config.yaml
d_shared_expert: 0
router_score: "softmax"
normalize_top_k: false
routed_scale: 1.0
balance_bias: false
lr: 0.00973
batch_tokens: 131072
steps: 4043
Below are experts of layer 4 (counted from 0) of a mixture-of-experts language model. Rows are named router (the router's row for the expert), gate (a neuron's input weights, with its number), up (a neuron's input weights, with its number) and show model dimensions 96-191. Each number is 128 + 32 x the weight over its row's rms, rounded and kept within 0 to 255.
After each expert's rows: a language model's description of what the expert responds to. This comes from a sample of Wikipedia text that the model never trained on.

# expert 19
router [117 174 100 118  82 193 135 199 168  91 103 115 126  85 133 127 183 123 101 165 172  86 160 169 159 154 135 169 143  90 135 124  53 129 168 159 142 117  81 146 115 113 141 146 123  83 125 142 163 136 108  63 161 131  99 155 136 143 133  92 140 164 120 106  67 180  75 166 147  70  97  75  77 145 155 129 156 178 140  99 121 143  77 144 122 114 125 141 175 160 148 176 117  93 131 139]
gate0 [ 87 109 135 120 119  72 153 170  60 121 169 141  91 106 118 202 141 100 101 191  92  93 129  96 107 116 126 112 137 144 129 165 144 108 166 104 196 157 100  72 149 180 107 123 170 146  97 112 142  73 181  60  86 185 130  86 136 204 129 125 142 105 122  65 117 117  89 101 122 113 141 129 146 164 140 151  94 155 125 137 143  77 123  82 175 166 100  90 149  49 164 114 119 139 107 132]
up0 [139 149  87 117 111 157 151 136 146  82 220 122  95 125 158 129 132 133 145 135 112 149  79 146  67  98  77 107 126 138 163 130 134 111 101 132 119 125  89 119 102 226 171 136 126 200 108 136 189 168 159 106  93 156 135 106 155 155 143 139 101 144 145 157 120 108 113  87 123  89 136  48 157 161  98 118 112  93  56 122 139 104 157 169  99 110  26  93 153  61  77 162  99 101  92 141]
It responds to: Digit pieces in years, dates, scores and sports statistics tables, such as 2014–15 season rows, plus sports words like Cup, League, FC.

# expert 5
router [101 168 114 106 156 124  88 129 129 133 164 165  91 149 161  85 147 137 103 120 168 160 107 101 106 168 170  93  65 113 118 123  75 100  82 142 129 105 134 119  84 153 131 148 106  94 154 145 139 125 102 126 167  91 157  96  89 138 162 138 105  96  81  97 121 154 157 163 164 128 104 162 122 125  64 178  91 138 141  78 183  92  96 139 152  79  99 140 145  88 142 167 159 127 161 100]
gate0 [ 69 108  43  94 152 149 100 100 136  55 144 119 108 125  83  85 134 128  93 110 126 112 151 112  74 165 181 130 101 154 104 152 124 125  84  81 139 116 154 168 101 148 168 110 124 140 132  88 132 110 129  91 136  82 114 161 116 147 118 155 142 104 191 128 117 101 132 136 111 147  98 129 115 139  96 134 154 193 142  74 169 106 142  75 130 156 118  96 145 132  86 125  42 136 169  57]
up0 [ 80 100 142 111 115  78 135 107 158 158  71 104 146 164 143 189 122 154 128 160 207 115 150 159 130  90 119  78 178  87 154 164 121 141 125 131 103 115 143  84  85 129 140 132 101  98 121 130 145  87 134 128 123 106 132 116 157 118  68 125  58 107 159 156 108 146 116 160 180  93 158 104 151 129 167 151 150 148 149 129 107 102 167 159 173 100  92 162 146  89 183 144 127  86 114 127]
It responds to: Prepositions like to, from, in, at, of after verbs or nouns in biographies: graduated from, faculty member at, attended.

# expert 25
router [135  73 162 125  83 107 132 125 185 102 154 132 144 102 108 112  75 165 113 132 121 103  98 144 142 102 160 173 102  85 131 144 148 121 151 106 142 103 120 178 163 116 158 129 128 176 160  80 112 157 126 136 183 159 157 183 117 137 144 103  83 121 121 184 179  77  71 178 139  55 124  95 100 157  87 143 173 132 105 147 167 111  88 120  93 163 175 137  81 118  73  75 173 196 122 159]
gate0 [117 114 114 149 139  94  55 170 166 139 135 115 148 128 183 169 108 125 117 130 174  85 153 103 132 151 139 121 121 124 167  95 138 127 106 126  99 121 146 146 125 139 118 144 121  94 145 189 158 128 123 109 115 116 150 138  73  72 187 120 140 173 102  58 181 105 121 150 137  47 173  71 169 143 204 131  95  65 133 151 112 113 113 149  99 127 148 153  97 179 160 172 149 130 122 158]
up0 [136 123 154  89 136 136 182 111 153  75 137 130 134 109  60 115 104 122 128 105  61  88 149 107 155 125 149  74 124 148 191 169 107 109 123 120 112 137 163 110 132 157 168  89  80  95 132 126 129 124 102 122  71 145 175  75 120 167  96 107 208 117 149 124 103  98  83 134 109 130 150 125  90 116  44 118  87 156 130 100 105 111 102 114  71 120 174 127 167 131 151 153 133 169 118 129]
It responds to: Root pieces of common English words before suffixes like -s, -ing, -ed, such as head, back, law, list, drown, attack.

# expert 23
router [114 144  87  94 100 146 154 189  89 118  99  68 112 113 117 166 157  76 114 169  83 157 122  86 116 107 131 139 172 106 117 124 175 176  62 145 123  78 127 131  95  97 111 103 107  99 176 144 135 143 103 135 134 130 159 163 113 146 110  96 154 144 146 108 162  75 128 103 185  80 120  91 101 158 127 122  84 111 117 220 102 134  92 107 173 134 142 176 123 131 189 159 116  70 166 162]
gate0 [120 122  81 184  48 143 126 160  86  95  59  85 174  41 102  91 136 146  81 106 164 124 147  98 147 157 136 158 134 125 138 109 116 118 126 156 159  83 126  91 161 103 133 135 139 137 131 129 162  51 151 119 102  77  95 171 129 113 170 142 122 149 178 142 140 120 111  72  90 165 139 143 123 144 107 120 104 186 166 137  84 140 109 143 162 138  98 122 133 118 110 130 128 141  79  88]
up0 [118 143 135 101 120 143 149  96 169 128 200 160 123 164 206 119 138 130  93 116  42 169  99 183 116  88 116 121 120 126 146  98 147 177 150  92 132 113 139 170 112 143  98 133 142 143 131 124 130 225  90 107 131 158 130  93 142 171 102 157 156  92  71 176  91 117 126 157 115 106 146 107  87 122 163 134 171  74  84 119 174  74 173 133  82 132  92 143 106 114 118 135 124 150 200 131]
It responds to: Periods and commas within numbers and dates, colons, and "age" in birth lines like "(age 37)" and "15,962".

# expert 10
router [135 122  74  90 158  76 116 113 142 132 152 177 153 145 196 130  37 151 117 119 191 132  84 173 120 141  63 119 181 153 111 163 152 110  77 135 168 118 168 106 145 133 103 111 136 138 136  80 168  93 190 179  79 102 155 108 105 107 146 114 105 156 124 132 121 121 129 141 126 144  92 141 184 123  86  88 147 169  89  88 143 144  86  84  17 125  77 135 186  79 111 187 124 164 148  92]
gate0 [134 128 140  93 157 154 116 137 100 142 147  83 155  99 117 203 181 148 138 148 201 124 125 159 115  96  78 120 148 145  70  79 169 112 137 155 124  46 141 109 120  67 140 151 112  73 134 150 139 101 115 111 113 116 111 147  94 121 115  94 194 144 138 182  89 150 115 133 134 118 151 127 101 118 129 131 188 178 186 136 121 117 122 119 143 190 161 148 117 121  75 155 142  27 196  86]
up0 [104 149 116 137  58 111  90  92 159  99  98 187 131 161 121  91  75 132 136  97 130 171 146 105 162 121 124 119 116 119 164 158  89 140 135  85 159 166  95 175 129 173 134 120 129 150 167 125 121 115 140 158 121 105  98  84 179 130 197  76  49  54 116  49 111 109 167  88 142 112  74 136 105 120 120 139  75 100 100 107 155  68 100 109 156  74 136 104 130 112 147 155 118 199  56 178]
It responds to: Prepositions and verbs that introduce an object or phrase, mainly for, with, of, to, by, plus despite, having, include, provide.

# expert 28
router [125 120 119 112 160 109 117 146 107 143 185 109  93 184 134 138 126  77 140 165 140 150 153 130 144 168  82 114 168  90 200 207 173 169 157 161 145  81 155 138  86 121 121  88 133  85 118 120 165 142 146 100  52 152 134  82 162  96 149 117 143 116  71  79 109 106 123 127 139  89 141 130  99  84 126 153  97 193 124 145 112 151 115  96 166 119 157  78 155 123 156 201 192 116 139  55]
gate0 [ 98 103 143 102 186 126 121 106 112 116 101 158 133 127 102 148 127  95 102  87 141  98 164 109 150 116 138 151 150 167 137 114 164 102 131 154 180 131 160 141 149  96 154 117 114  93 178 160  80 138 156 116 171  79 170  96  93  90  61 147  37 121  73 132 188 167 150 119 128 183 171  91 122 122 142 105 119 140  96 113  64  99 114 141 125  78 118 124 146 119 156 103 158  94 156 101]
up0 [147 147 111 143  71  85 141 115 125 138 107  91 130 103 193 138  91 148 119 146 155 215  67 221  95 120 120 104 121  65 144 133 165 188 138  80 139  61  73 144 138 134 161 150 139 149 155 123 146  50 126 143 124 184 125 124 198 174 161 123 179 158 141 131  94 112  97 152 114 131 103 154 102 133  56 167 113 157 148 123  93 157 117  89 101 190 155 122 110  97 125  98 142  84 101 170]
It responds to: Opening syllables of proper names, mostly football clubs and players in sports articles, such as Al, Vol, Mal, Bel, Am.

# expert 4
router [157 151  83 149 168 114 146  91 144  95 138 104 146 178 185 149 156 134 165 141 104 181 104 136 192 162 124 122  82 196 143 114  91 129 141 136  97 115 190 102 126 104 114 116 131 138 149 152  97 164  83 114 166 131 205 143 127 126 109 117 183 130 111 103 128 110 176  60 176  84 167 178 157  78 173 159 163  80  31 161 110 153 110  62 153 130 139 147 141 159 111  63 172  93 106 167]
gate0 [ 56 171 113 119 192 155 122  99 105 176  97 171 144 127 145  87 109 100  81  94 180  97 113 177 157 144 108 111  37 136  73 106 115 104 133 114 116 140 123 192  81 118 143 131 117 156 116  98 148 183 110 121 101 211  88 109 141  71 126 136  78  85 136 125 145 126 170 159 113 135 138 161 125 133 154 159 139 119 124 178 157  91 163  39 106 137 179 112  78  93 150 127 133 120 165 158]
up0 [160 142  60 140 109 145 121 160 111  86  98 104  84 154 167 196 177 147 165 171 102 127 182  80 130 101  95 111 165 118 164 123 139 141 103 108 150 154 107  94 120 112 151 149 193 147 166 116 165  88 120 121 149 138 168 118 176 170 166 191 227 184 162 130 105 130  83 134 114  80 139  55 156  98  67 136 103 184 143 136  88 110 136 192 197  70  77 115 131 108 131 150 124 119 105  99]
It responds to: Words in music articles on albums, songs and bands, such as released, lead in personnel lists, vocals, guitar, track numbers and years.

# expert 18
router [121 149 118 174 128 127  93 170 109 171 144 110  99 150  74  93 183 144  99 193  76 145  76 167 151 172 158 141 108 120 132  74 145  86 135 141 116 101 184 171 111 134  99  81 133  84  98 136 135 140  80  97 157 136 118 137  95 169 108 148 101 141 129 115 127 131  58 122 159 116 127  99 103  97 137 128 145 152 174  94  94 116 123 154 144 128  64 157 169 175 150 102 136 112 207 159]
gate0 [131 166 117 148 108 114 100 138  76 177 117 221 174 178  79 133 138 115 178 144 111 166 114  76 154 157 116 129 125 100 145 154 123 118  89  64 131 148 101  92  82 109  91  89 127 113 125  73 155 122  90 116 131 108  90 139 147  89 198 169  95 156 124 157 170 190 161 159 122  86 121 110 211 103  95 197  86  81 183 135 152 144 114 108 177 123 153 106 115 119 136 150 152  47 134 104]
up0 [123 102 131  59 137 144 152 124 159  77 111 122  97 116 140 157 104 125 117 128  93 128  82 119 191 157 192 109 127 173 151  66 128 142 117 143 153 113 128 125 138 107 156 126 130 152 132 139  98 141 157  95 154 186 104 142 169 133  90  93 148  76 152 124 189 104 173 115 127  75 119 147  57 138 148  75 161 159  86 185 107 110 171 171 143  84  57 160 120 134 155 126 131 161 126 188]
It responds to: Pipe separators between table cells, plus semicolons between listed entries and adverbs like often, initially, eventually.

# expert 6
router [146 166 122 161 138 135  93 149 128 131 168 103  92 146  90 160 203 130 149 191  84 115 143 136 177 144 109 173  95 152 163 107 128 128 170 110 106 117 132 134 167  73  63  94 101 176 164 144 135 156 137 148  92 150 192  88 150 159 117  97 184  92 118  91  99  81 154 153 145 113 156 149 126 128  91 111 164 149 150 191 124 174 129 146 146 128 111 138 131 106 119 164 115  69 193 170]
gate0 [121 115  78 161 185 151  62 119  95 131 121 129 164  76 103 112 126  95  33 197 189 138 212  93 105 101  86 100 117  87  91 129 127  89  97 119 112 119 137 139  85 150 122  68 118 113 125 107 127 114 106 146  76 164 100 128 154 146 173 133  88 185 188 129 126 117 132 104 162  99 141 122 174 132 169 141 175 112 126 117 110 139 116 111 140 147 156 105 128 110 101 150 150 137 109 137]
up0 [146 152 147 106  86  87 170 155 152  91 152 113 114 203 156 150 103 172 192  72  66  95  42 155 144 123 186 135 135 190 162 122 137 136 150 148 136 129 103  98 171  89 144 184 112 145 113 163 157 177 141 138 183 145 145 146 121  92 107 111 151  83 125 137 131 144 147 131 115 181 124 105  82 145  76 102  69 132 110 122 169 123 156 133 148 135  85 144 114 156 135 133 114 146 129  98]
It responds to: Opening brackets and parentheses, especially in chart and award tables before country or certifier codes, like (RIAA), (BPI), (Media Inspector).

# expert 29
router [229  91 119  81 136 159 137 150 122 149 144 114 116 132  89 101 178 177 186 146  86 135 108 153 129 156 141 164 122 170  92 117 176 123 181  93 145 134 123 140 134 113 147  98  99  72 160 137 130 110 107 124 116  92  97 190  80 112  99  72 152 156 152 113 115  69 141 196 187  94 161 127  34 104 135 132  97  72 151 120  88 135 148  89 115  87 134 169 189 108 179 162 157 124 108 174]
gate0 [102 177 121 159 124 137 111 135  80  90  97 102 151  81 110 157 150 160 142 109  94  64 108  93 139 137 134 117 150 117 103  78  97 124 120 148 101 130 118 144 119 124 106 137  66 175 138 154  67 112 111 147 158 142 123 109 124 128 147 145 131  91 110 124 120 126 138 172  89  92  93 115 121 183 175 164 184 103  97  83 135 137 138 124 182 208 129 120 138 151 100 133 154 122 117 145]
up0 [104  73 133 141 146  98 145 106 128 147  78 111 105 163 167 130 130 123 128 122 129 205 157 148 147 180 122 124 105 129 146 186 186 114 180 140 208 140 141 116 164 132 165 123 176 142 125 122 197 137 104  82  98 156 132 125 125 145 166  98 157 184 127 132  96 128 111 118 119 125 145 112 115  86  96 140  68 154 160 146 132 104 101 123 111  53 136 167 158 152 141  81 110 112 143 140]
It responds to: Line breaks ending infobox fields, list items and table rows, such as after "Recorded: 1978" or a final "|".

# expert 12
router [130 126 138 133 180 151  96 193 111 131 132 135 132  86  90 126 169 121 112 114 117  62 138 162 161 172 128 111 162 167 127  98  97 189  92 103  96 179  83  62 125 161 122 127 152 145 195 149 109 118  66 187 116 143 111 150 109 154 100 135 105 138 120 101 127 183 167  81 111 155 104 158 108 159 143 141 111 157 147 145 161 127 122 135  98 143 117 124  83  77 196 132 141 145 141  92]
gate0 [146 131 127 127 131 172 108 163  57 145 198 166 150 105 137  91 149 101 157 150 112 117 136 108  77 106  64  84 100 126 143  88 116 143  92 169 170 106 170 108 139 135 160 143 156 146 130  71  83 153  98 136  56  88 120 159 109 133 163 126  85 155  99 100 108 146 113 157  82 146 162 104 148 129 149 116 137 136 133 131 121  84 115 149 122 171  82 105  72 104 143 191  87 120  81  73]
up0 [144 137 173 127 140  87 139 135 130 161 181 129 100 128 127  83 157 145 121  80  64  40  99 110  97 162 102 159  78 170 158  95 105 121 170 144 117 196  99 104 151 128 146 117 154 128 145 136  84 159 134 136 116  59 136 114  77 125  92 135  96 153  70 121  92 137 150 116 106 198 166 122 153  90  97 139 119 129  94  42 109 101 193  55  57 183  60 154 142  97  86 145 116 134 113 115]
It responds to: Inner consonant pieces of rare names and scientific terms, such as l in Mythlore and typhlops, er in Theron, ph in genus names.

# expert 16
router [ 80 154 159 123 109 104  63 101 184  76 142 122  83  80 130 109 123 198 146 125 162 154 170 109 100  65 169 141 179  73  96 108 214 159  97  87 113 139  70 101 146 124 117 159 114 138 114  75 134  71 101 109 140 142 164 135 100 153 120 112 152  84 149 131 124 110 106 146  60 152 134 136 179 139 146 127 113 122 124  81 103  80 158 105 153 123 176 158 158  80 140  64 113 118 149 144]
gate0 [103 155 138 132  98 122 148 133 142 148 141 115 153 151 172 113  62 122 100 127  92 100 148  74  89 116 142 178 134 136  85 148 163 141 182 162 174 161 155 132  50 143  73 158 181 129 130 122  80 103 146 119 119 145 177 146 147 116 168 101 123 122  89  87 179 101  88 126 100 151 105 118  88  99 136 137 129 147 145  52 176 113  72 118 159 114 146 122 125 115 153 138 185  98 129 134]
up0 [152 140 152 155  98 104 166 104 201 156  72 101 156 113 183 123 105 169 117 138 123 120 117 104 106  86 129 177 107  66 135 147 161 146 170 149 104 113 160 148  72 182 169 151 193 123  74 171 106 100 119 188  86 128 124 159 137  98 165  86 126 149 133 104 165 143 124 181 150 160  96 143 112 108 141 159 113 143 134  84 189 132 103 120 159 106 131 137 100  87 167 107 181 143 153  92]
It responds to: Coordinators and list separators joining words or clauses: and, or, but, &, and commas or "), " between listed items.

# expert 11
router [136 108 159 148  71 115 151 108  99  76 165  97 164  99 152  92 121 159 129 136  92 117 193 124  77 107 121  77  95 105  91  99 122  99 210 207 154 128  96 160  72 141 118 103 130 141 146  72 142 153 121 131  95 127 173 169 102 102  99 149 145 175  55 140 153 156 176 112 185  93 134 134 102  90 177 141 200 102  35 143 132 157  75 112 127 203 144 119 108 136 150  94 167 165  60 154]
gate0 [ 93 224 136 134 182 121 137 135 115 146 132  92 176 170  78 117 182 113 120 143 127 168 103 107  80 143 135 130 183 111  63 145  48  62 107  95 137 125 138 195 122 142  86  70 116  87 128 110 174 143  83 144 153  61 118 104 143 137 140 110  85 122 124 143 137 187 116 119 175  82 118 100 159 172 132  93 133 128  86 152 101 111  90 214 158 145 116 139 171 110 138  93 107 176 100 115]
up0 [104 127 118  99  83 132 192  85 136  98 171 101  87 189 142 148 113 137 152 138 105 121 116 151 103 136 158  93  71 131 231  86 164 166 169 174 143 124 122 119 154 159 118 158 127 127 172 108  59  91 145 151 151 131 113  94 128  91  78 112  96 127 176 121 152 134 151 123 104 110 148 123 170 181 143 174 152 121 124 128 153 106 134  67 131 116 133  65 107 110 138 142 129 100 102 152]
It responds to: Field names and pieces in infoboxes, taxoboxes and tables, such as Website, Builder, Species, Career, Arrondissement, plus pipes and table dividers.

# expert 14
router [173 122 177  90 154  97 136  88 110 103  64 130 162 106 139 133 163  72  63 121 145 165 128 138 123 107  97 124  66 161 158 126  92  88 151 107 104 126 141 123 100 151 173 142 126  91 134 103  98  79  96 114 134 110  69 124 167 104 130 152  96  98 164  82 129 127 148  97  97 174 154 164 119 110 121 173 152 185 123  79 123 183 106 168 131 100 195 112 152 111 105 109 132  89 151  95]
gate0 [159  89 135 171  74 118 113 121  87 115 127  91  85  87  88 114 155 115 144 163 137 115 127 136 146 134 112  65  91  53 154 149  87 112 102 180 126 123 138 103 187 111 149 112 117 178 162 116  79 131 136 187 115 192 142 152 112 111 164 134 123 151 129 152 135 122 113 115 180 128  68  79 146 211  93 151 117 153 153  72 139  80 101 132 129  98 181 124 110 153 161 135 133 152 141 134]
up0 [107 103 111 126 117 135 112 176 113 146 140  81 228 181 131 114 110  79 105 126 100 172 133 147 134 113 120 152 133 214  59 200 181 181  61 179 120 217 121 131  85 152 125 110 119 150 108 148 142 102 137 116 151 102 119  97 104 151 100 110  67 118  85 117 174 103 158 165 154 129 117 113 130 148 151 172 148  91 138 142 108 155 201 138 191 136 152 128 173 109 144 147 144  59 140 142]
It responds to: Final pieces of surnames and team names in sports articles, rosters and tables, such as Grub-bs, McCo-ist, -son, -ski, -ović.

# expert 26
router [ 61 183  62 130  78 181  95 181 110 150  81 116 152 197 100 100 155 137 136 157 119 149 128 134 103  85  83 150  89  98 113 157 147 144 103 105 103 169 153  99 172 144 148 132 105 140 124 126 201 117 183 152 121 128 125 120  92 174 138  92 117  80  78  94 104  85 186 152 180 174 154 116 116 120  90 101 128  80  99 216 128 117 110 131  91 123 196 137 142  97  59 153 143  83 113 162]
gate0 [149 104 129 133  42 119  99 108 112 115 157  99 119 133 131 150 114  68 134 197 174 103 167 110 100  94  76 166 129 107 157 160 161  81 135 106 102 105 168  66 142 143 166 206 105 143 157  93 112 106 127 155  90 145 131 100 145  84 103 148 154 137 111 173  81 153 135 193  73 139  70 132 118  77 139 118 125 110 139  97 140 186  65 166 118 160  55 147 109 139 133 105  62 139 111 165]
up0 [160  54 136 173 179 148 176 159 167 118  78 151 113 151 169 153  83 177 123 102 121 148  73 108  96 164 185  99 114 119 110  61 174 145 110 121 101 150 114 174 100 104 117 133 127 106 103 139 137 178 176 102 146 168 205 110 140 171  98  87 113 132  97  89 144 107 149  79 161 141 145 167 141 151 112 120 112 127  31 119 150 132 149 146 170 148 231 166  95 160 132 147 167 139 105  95]
It responds to: Tokens in demographic and statistical passages: % signs, "The median age", Native American, sq mi, coordinate letters N/W, Jr, No.

# expert 20
router [153 141 202 146  86 134 109  69 165  76 120 128 161 118 162 145  82  88 165 133 141 138 136  96 128 108 166  86 114 141 153 161 148 106  86 131 135 190  80 150 108 166 143 205 161 115 135 120  96 143  85 132 146 133  92 113  85 105 128 129  64  96 143 100 164 129 167 123  48 124 106 143 193 125 100 110 163 139  73 114 119 115 138 120 122 220 113 139 100 107 143  92  78 153  73 153]
gate0 [152 178 148 113  61 132  97  87 108 107 126 139 115 148 137 152 138 109 110 212 112 133  79 159 142 140 102 126 119  93  89 106 163 155 165 138  81  82 106  91 130 131 128 164 126 110 108 139 114 126 126 137 143 119  86 160 121 110 128 135  73  86 161 112 103 156 214 186  90 112 111 153 122 109 134  91 160 145  82  74 164 107  75 129 123 102 170 117 140  98 102 173 127  97 159 157]
up0 [149 176 152 105  95 153 104 123 102 172 132 148 163  84  66 130 175 106 136 173  98 136  79 133  94 155 110  95 131 133 100 151 140 168 112  80  89 131 120  94 162 192 102 139 150 122  84 125 135 104 156 138 121 122 116 111 109 145 147 145  98 118 156 114 108 144 143 133  63  93  72  87 171  38 130  93 163 157  91 153 129 149 136 129 128  91 184 100 140 129  36 108 104 187 172 142]
It responds to: Head nouns for organizations, works and fields, often after the, such as film, government, Council, movement, company, teams.

# expert 22
router [140 136  83 157 116 126 126 113 103 102 141 109 114 123 110 117 164 108 171 162  78 138 134 124 131 194 143 145 116 137 164  87 102 139 109  88 127 139  58 106  79  96 200 106 101 140 190 160 109 101  92 114 150 101  72 132 195 166  90 163 148  87 149  51 190 101 146 176 157 158 147 161 132  93 128 160  91 164 158 179 147 182 173 179  63  67 121 122 127 147  84 110  93 114 148 176]
gate0 [158 160 158 180 105 151  73 173 149 119 135 141 118 105 127  92  93 152  83  88 164 114  80 102 100 168 155 166 176 110 138 147  67 188 179 122 143 136 146  87 105 142  71 155 160  95 127 155  64 142 132  99 182 116  65 150 114 160  85 116 124  98 152  96 120 130  73 107 117 166 166 146 167 154 174  72 116  91 142 163 125 143 187 158 108 133  94 144 113 105  95 198 107 167 140 103]
up0 [109 164 128 120 126 122 146  67 124 131 139 121 158 159 158 154 173 145 155 184 113 150 125 121 163  75 111  67  66 125 151  92 139  94  77 103 111 156 113 165 167 107 190 118 105 171 160 102 202 141 171 172  80 136 184  82 120  88 175 151 124 145 132 166 120 107 195 140 122  99 126 121 107 114 112 157 197 165 147 105 130 113  80  90 106 121 122 129 168 110 143  65 142 100 155 127]
It responds to: Lone capital letters, pronouns like I and You, closing quotes and parentheses, often word-final fragments in tables, acronyms and titles.

# expert 21
router [123 135 108 143 160 151 132 173 158 112 188  91 130 130 137 166 128  99 182 112 108 118  70 181 169 108 128  96 108  64 177  84 176  88 123 135 153  73  97  63  98 124 161 150 130 169 145 169 150 135  69  59 116 109 175 147 148 134  67  65 144 158 198 116 110 145  63  90 123 123 172  85 137 178 167 112 131 122 169  62 115  99  99 152 129 125 123 151 101 156 144 132 117  89 164 133]
gate0 [101  96 142 116 140 145 155 165 115 143 184  66 103 140 121 159 204 112  71 139  89  67 134 209 144 139 122 114 190 103 137  81 111 108 130 139 128 120 158 162 145 128  97  93  73 124 176 129 126 157 114 118 131 132 167 129  83 113  81  95 200 118 119 138 114 136 109 194 166 101 105 126 106 188  91 180 124 164 179 124 149 141 127 126  85  97  90 100 184 174 104 146 134 161 120 155]
up0 [134 152  91 203  71 135  96  81 174  99  99 125 133 174 194  95 124 157 182 140 146 105 145 114 142 157 148  64 121 187  94 104 140 144 182  78 146 128  96 127 114 114 100 141 173 145 112 114 151  83  59 157 156 135  93 124 108 180 195 144 140 161 119 157 132 111 132 112 177 114 149  89 201 139 145 122 169 127  65 136 133  96 147  63 144 204 129 129 117 136 153 119  94  95 164  51]
It responds to: Periods, closing quote or parenthesis with a period, and paragraph breaks that end sentences in running prose.

# expert 30
router [ 93 147 207 101 133 167 134 143 128 159 112 192 174 105 133 120 101 125  90  99 131 127 161  79  89 152  99 131 140  91 135  81  89 133 129 104  76 159 162 106 182  69 117 127 167 114 131 164 107 107 155 116  77 164  73 129 121 152 113 180 121  93  61 194 172 139 138 106 102 122 176  69  95 137  91 143 107 203 153  47 133 169 144  66 154 139 108  95 124 155 124 143 173 138 152  76]
gate0 [ 86 100 163  85 129 115 193 176 116 169  58 151 129 159 211 146 127 111 114 165 143 168 123 106 157 106 152 151 117  75 179 177  95  62 178 102 110 100 102 114 135 181 104 110 144 165 121 170 107 130 108 151  75 108  89 161 109 171 160 165 140 154 171  44 179 104 163 138  99 151 142  57 179 142 138 113 137 128 125 148 147 125 142  68 130 132 146 145 143 134 199 166 101 165 145 113]
up0 [ 88  89 155  97 111  98 103 107 114  72 107 111 107 147 126 186 125 174 132  98 159 128 125 100 128  79 106 138 122 123 190 205 124 114  78 109 147  84 184 107 128 123  64 119 106 208 175 131 162 119 152 106 142 147 168 169  77 147 179  99 121 177 128  82 164 107  78 119 162 125 182  75 126 153 112 148  79  92 134 133 172 148 125 140 152  93 185 121 131 155 187 142 127  89 158 135]
It responds to: Middle pieces of non-English names, often African, Arabic or Turkish, starting with a vowel, like ub in Azubogu, ar, al, ak.

# expert 9
router [ 98 134  80  98 122 154  51 153 132 160 126  74  95 175 124 129 169 121 173 122  79  98 139 109 161  72 178 125  98 116 149 105  95 150 136 136 176 102 121 154 132 126  93 101  99 145  84 180 137 148  88 102 150 136 175 153 154 104  85 103 172 148 128  91 136 129  88 166 186 165  70 148 139 154  89 130 103 128 150 114 149 116 118 112 197 141 146 172 153 187  91 132  86 147 150 159]
gate0 [169 171 123 112 106 157 112 157  83 139 130  96 145  94 120 102  73 101 144  95  99 147 163 156 158 105 119 122 124 152 176 126 133 134 156  87 125 161 144 162 110 107 134 107 196  74 192  80 125  94 100 182 179 101  78 159 169 175 105  94 112 187 150 130 131 156 190 138 101 151  92  90 163 108  83 120 108 144 107 177 176 105  81 118 152  93 114 168  98 169 104  66 135 149 122 137]
up0 [ 78 151 109 141 142 152 125  85 132 129 121 143 103 179 106  96 157 178  87 177  74 127 112 128 136 129 124 146 175 104 166  97 136 114 159 165 148 120 147 163 146 183 168 117 107 113  77 125  98 128 171 118 111 151 131 110 143 126 151 171 181 135 125 160 222 150 148 139 180  97 162 138 110  84  84 103 146 119 130 129  93 128 121  77 155 145 182 116 104 148 143 138  72 110 126  72]
It responds to: En dashes and digits within scores, records and year ranges in sports tables and infoboxes, such as 30–32, win–loss, 2010–2025.

# expert 8
router [177 103  75  52 116 136 167 105 136 127 134 129 131 123 161 169  39 105 144  90 110 157  66  60 107 129 126 121 119 132 166 168 133  72 145 120 127 147 123  95 126 100 100 157 137 136 173  84  87 128 124 168 156 126 111  91 150 109 138 176 121  98 159 103 182 109 143 132 101 157 101 132 192 120 156 101  92 140  68 160 149 182 133 156 107 150 127  94 130 180  85  97  93 140  77  84]
gate0 [106 137 107 180 118 105  97 114 183  80 118  92 174  64 165 135 158 145 105  64 135  98  92 131  72 134  92 144 152 118 144 118 153 127 141 169  75 111 132 101  99 132 127  97 178 134 177 137 104 114 162 119 149 179  90 149 113 165  80 186  93  87 124  78 121 134 179 139 167 109  57  97 141 127 138 155 144 139 160 120 131 140 155 122 125 134 120  88 111  87 119 124 138 122 164 152]
up0 [141 138 139 114 145 118 128 118 167 135 122 110 130 137 107 161  91 119  90 120  87 140 147 106 124 187  97 104 121  92 109 119 165  95 127 150  93 115 123 144 128 124 157  89 147 138 135  97 118 105 107 101 175 177 119 105 103  99 120 144 100  82 163  20 177 187 147 149 123  89 144 132 104  83 118 144 111 165 141  89 130 175 198 153 118 126 113 165 133 134 178 144 150  69 160  81]
It responds to: Final pieces of ordinary nouns and verbs before of, in or to, such as sur-ge, sp-ills, kilomet-ers, years, built, water.

# expert 13
router [155 124 115 102 163  93 133 168  86 156 150 156 132 165 174 145  67 131  99  66 149 134 139 198 168 120  92 134 143 136 117 196 140 102 119 121  73 132 145 185 127 147  71 130 189  86  93 100 103 166 131 134  96 146 140  86 135 106 178 110 175 170 156 166 153 132 151  48 127 106 118  81 105 138 130  94 142  89  95 118 129 188 144 121 122 158 166 126 124 112 127 177 167 128 104 113]
gate0 [105 137 176 147  80  93 141 145 111  77 167 145 135 106  99 168 137 167 120 175 109 133 142  89  77 136 147 147  81 169  94 146 115 102 147 127  99 108 142 108 104 118 168 145  88  79 161 136 111 155 124 104  95  84  78  83 112 126 114 171 160 139 166 141 122  75  79 181  94 107 127  92 152 103 139  79  47 113  69 101 206 102 142 105 107 162  76 164  97 159  99 110 128  92 118 165]
up0 [171 112 134  92 154 118 169 177 180 134 146 140 122 199  67 110 132 131  67 127 134  88 118 100  88 178 170 165 155 107 110 104 137 118  95 157 102 178  59 146 165 162 117 125  86 131 153 146 135 199 102 100  76 111 159 107 118 156 139  85 140 122 185 177 150 191 113 101  85 116 144 185 170 148 131 141 116 111 123 195 124 130 102 178 188  95 190 142 157  89 140  68 127 124  79  86]
It responds to: Word-initial prefix pieces of Latinate words, such as Con, trans, per, re, sub, inter, exhib, as in Concrete, renumbered, redesign.